config = dict(
    num_hidden_layers=9,
    n_experts=128,
    normalize_top_k=True,
    balance_loss=0.00404,
    balance_bias=False,
    init_std_router=0.0131,
    lr_router=0.000551,
    batch_tokens=32768,
    dataset='wikipedia_en',
)
Below are experts of layer 5 (counted from 0) of a mixture-of-experts language model. Rows are named router (the router's row for the expert) and show model dimensions 336-383. Each number is 500 + 40 x the weight over its row's rms, rounded and kept within 0 to 999. Numbers have three digits each.
After each expert's rows: a language model's description of what the expert responds to; "mostly gets" lists some tokens that are sent to it at least half of the time. This comes from a sample of Wikipedia text that the model never trained on.

# expert 55
router:526469509506533486475541529509542560525484482525438478495581455522446531476527524488525412500528490470489520505478501489558528593494496490522488
It responds to: Degree and minute signs in geographic coordinates, plus short word-initial pieces of longer words, such as per, en, inter, inj.
mostly gets: "°", "′", " en", " per", " Sch", " ind"

# expert 19
router:477499542472520524511577505479522529464482486502455456521405427421503549493532477556565494469496530549526516486493570480543503549503512491505485
It responds to: Line breaks after table rows in election, chart and squad tables, plus copulas like was, not, were and verb stems like Sc, cast, follow.
mostly gets: " Sc", " det", " cast", " follow", " Sir", " lect"

# expert 20
router:523429559509532504541545471498522474438469538491503526524464504491529523457483496496482444519506592524478526492499426421543448527477527484519525
It responds to: Section heading starts such as ==S, ==P, ===, fragments inside names (Bud-ap-est, Half-d-an), newlines and table-row cells.
mostly gets: "==S", "==P", " Record", " MPC", " record", "==M"

# expert 26
router:512460480455451472574492524451468500487532515485533486526478458519496586526525512591530536465486568487525501559505539504515491513474527514545557
It responds to: Abstract nouns for creative or professional activity after his, the, a, such as work, play, record, author, tour, contract, research.
mostly gets: " record", " Tour", " contract", " author", " process", " host"

# expert 11
router:423459566478524472441544513501441457478498497481522472471500439500494539466518486533501478483531457515576552462437446488515464545488511516505525
It responds to: Number pieces in scores, records and years, such as –1, –6, 195, 202, often inside table rows.
mostly gets: " 195", "–1", " 202", "–6", " 193", "–201"

# expert 56
router:450512521481497470568575507458494506486525464503403626527442456449469531493488439540490464488521569515460539468521524463531519568426568475510534
It responds to: Commas, dashes and colons closing a clause or name in running prose, such as crusade,, Hamilton,, dash before an aside.
mostly gets: "ed,", "\",", "ation,", " School,", "8,", " year,"

# expert 30
router:490471528506546491494456482478462576404481466534539524509487438548439607535546463562552535505512520441505499508529495491482526518486486538464496
It responds to: Kinship and credit nouns in biographies and film articles, such as father, brother, author, director, plus line breaks and some table pipes.
mostly gets: " author", " brother", " father", " Actress", " cast", " daughter"

# expert 46
router:436464549482565465499512454484509532458524450543451561544504537468534567444506510474491527497479502483502449446442506453623454491465470471457537
It responds to: Short inner pieces of foreign or unusual names, such as th, sh, id, il, in Shia or Hornsleth, plus table pipes.
mostly gets: "th", " Pos.", " %", "sh", " least", " Final"

# expert 10
router:499551492476519496472617565491505510498519580500520451460468494496487514431464469539576462504559542468509541537486508427492540549467484465428563
It responds to: Determiners like the, a and this, list-opening dashes, and date ranges or dash parts in chronologies, such as –201, 195.
mostly gets: " m", " 195", "–6", "–201", " des", " 196"

# expert 40
router:503506537551491430601497497478486522522519488516465538484521471440530572457506515609472514500513464555565490429490485437500492548489487488494497
It responds to: Plural suffixes and plural nouns after quantifiers like several or two, such as ations, ers, years, people, protests, forces.
mostly gets: "ations", " years", "%", " people", "ics", " life"

# expert 27
router:443541530441498569487551461494479487462474484480551511543480475472517524490456521576460489493509509513473509471501539496551552413443457537442500
It responds to: Forms of be and become right after a subject in biographies, such as "was", "been", "is", plus cells in football squad tables.
mostly gets: " be", " was", " been", " is", " became", " being"

# expert 41
router:418497552452497551535498532461483490536525486435510486507497505538521518549492476550455482429529539503561467481504494403526519441467489620472574
It responds to: Pipes separating cells in sports results tables, like dates and venues, plus mid-word pieces and nouns like home, family, medal.
mostly gets: " home", " medal", " family", " Loss", "finals", " Championships"

# expert 2
router:499597539493463484556548535495574475502453496477497534505503478523497528504477493533515541478456526574470515488503492462538613482486479578521565
It responds to: Opening pieces of proper names and titles in lists and tables, such as Man, San, Clay, the ip in plenipotentiary; also table pipes and closing );.
mostly gets: "ip", " Man", "–199", "–202", " Clay", "yd"

# expert 57
router:532524491526513509564541488491494518496512445515490486538501420583507555483449530550499593449503491463524561492542469452570481495470503474501432
It responds to: Closing brackets, often fused with a digit, like "2)", "s)", "(Marxist)", and word endings before section heading markers.
mostly gets: ")", "2)", "s)", "7)", "6)", "5)"

# expert 36
router:509524514467504553484569416488559447544449504454458538514440522471490524446447470498525560482533523576469565472495467469464527475530486439526489
It responds to: Short letter pieces inside names, acronyms and rare words, often after a capital, such as G-ym, T-I-F, gr-ille.
mostly gets: "ool", "ir", " Website:", "rak", "ear", " Loss"

# expert 24
router:497472527508481568449539529513509463479493470415447535575481494494513467491544457560542517471614502455542445533454508422525506530475493469478523
It responds to: Sentence-final periods, often fused with a word ending, such as s., ed., )., plus some mid-word pieces like l and ac.
mostly gets: "es.", "s.", "\".", "y.", "ed.", "ing."

# expert 58
router:488481479451476530629545534538510451499494548515518448585516511456473510535514471481466557467524492507622489486520550509608525478454533555519474
It responds to: Syllable pieces inside proper names like er, Sch, Sal, plus currency signs and year tokens such as US$, €, 2010.
mostly gets: " Sch", " 3:", " Labour", "er", " US$", " 2010,"

# expert 60
router:584497508482467489581541482445504477518495434530440448464491463483493557459505510580507481461528455490535496501519437457520537451441463558476534
It responds to: Closing parentheses and brackets, plus byte pieces of Japanese katakana, Thai and Khmer text, such as key), カ, イ.
mostly gets: ")", "}", "]", "s)"

# expert 63
router:536532527551553549539470516468510510471469521460521490481479483518441541493468433479486543493524519525473504507519518406473580456507524488489474
It responds to: Common verbs and word stems after to, and, for, such as make, gave, given, good, accusing, repay, and suffixes -ed, -able.
mostly gets: " make", " gave", " given", " good", " making", " took"

# expert 9
router:475553556525441449488575448491487551414484517505459458498482500514472526488485525509509488473553517488524534446540530445540523546358480496504539
It responds to: Pipes, semicolons and en dashes between numbers and codes in stats tables, route lists and results rows, like "4R;" or "–".
mostly gets: " 1;", " 3;", " 2;", " —;", " –;", " 0;"

# expert 54
router:471542556507473525493511447456471505478517432464446521541498497455436489507517523498501528517482519427484484537508469486506555559459531467424543
It responds to: Words fused with a following comma in lists and places, such as Mendoza, Falkner, Cup, plus adjectives like small, dark, white.
mostly gets: " JPN", "ia,", "a,", " Turk", "ers,", " ind"

# expert 35
router:488491578557544458591511481463454496540513499523484552484487473520451566507520570608512513539492490470508545427542520467495525481495523505509531
It responds to: Plural and noun suffixes finishing a word, such as s, es, ers, ations, ings, plus percent signs.
mostly gets: "ations", "%", "ions", "ics", " members", "ets"

# expert 31
router:529499509548500534454502500557535488472529462465516507553507502449525486490556462536536540530551503482505468473412491442488550497465493495462538
It responds to: Periods ending sentences (s., ed., ").) and initials in personal names or citations, such as J., M., G.
mostly gets: "s.", "es.", "\".", ").", "y.", "ed."

# expert 34
router:532532516512534500488466480472483493503476474474529541493500505475523508480528516554496534484467469531501463592500462477575490530481492469485456
It responds to: Derivational suffix pieces ending a word, such as ing, ation, ment, ization, as in Boxing, management, inoculation.
mostly gets: "ation", "ization", "ment", " building", "ing", " management"

# expert 50
router:505552518561491512565545514436504518466509462502452593487441452448467562535516507549481467547511522516468496558512496452534508531426514562461499
It responds to: Commas attached to words or numbers in lists and scores, such as 3–6, and 2006,, also multibyte pieces of non-Latin scripts.
mostly gets: "a,", "),", "i,", "o,", "er,", "en,"

# expert 53
router:456517570490514522572558494475465495512537480511439609497416482435476523517513456524500457545519534492459524509496485491516521581430491491514469
It responds to: Commas fused to word endings or numbers, such as s,  e,  1, in lists, places and population figures.
mostly gets: ",", "),", "s,", "e,", "a,", "es,"

# expert 7
router:560512516517548552520512507467553568516556481507503520556502479511519549537491447518430446449478469491525532561547521462548531495500513516518490
It responds to: Pipe separators in sports and results tables, semicolons in lists, and mid-word pieces of names and chemistry terms, such as -mer, -rogen, -yd.
mostly gets: "mer", " –;", "rogen", " ;", " FW", " 14;"

# expert 3
router:547434500483505509505535558470516523479541471532472424492516514466442455472452514581534498478506522468472531583499459434584547499444441535413544
It responds to: Adjectival and demonym endings and civic adjectives, such as -ical, -ian, -ic, -ary, military, political, American, Canadian.
mostly gets: "ical", " military", " Civil", "atic", " political", "ological"

# expert 45
router:505424521608498536570556422466548487583488451501520511456448524503499549479431450527452546456509518529534527525511463493513528537421501543450433
It responds to: Year numbers that begin list items or tournament names, like 2010, 2020, 2014, plus "time", "century" and "York".
mostly gets: " time", " century", " times", " York", " 2010", " 2020"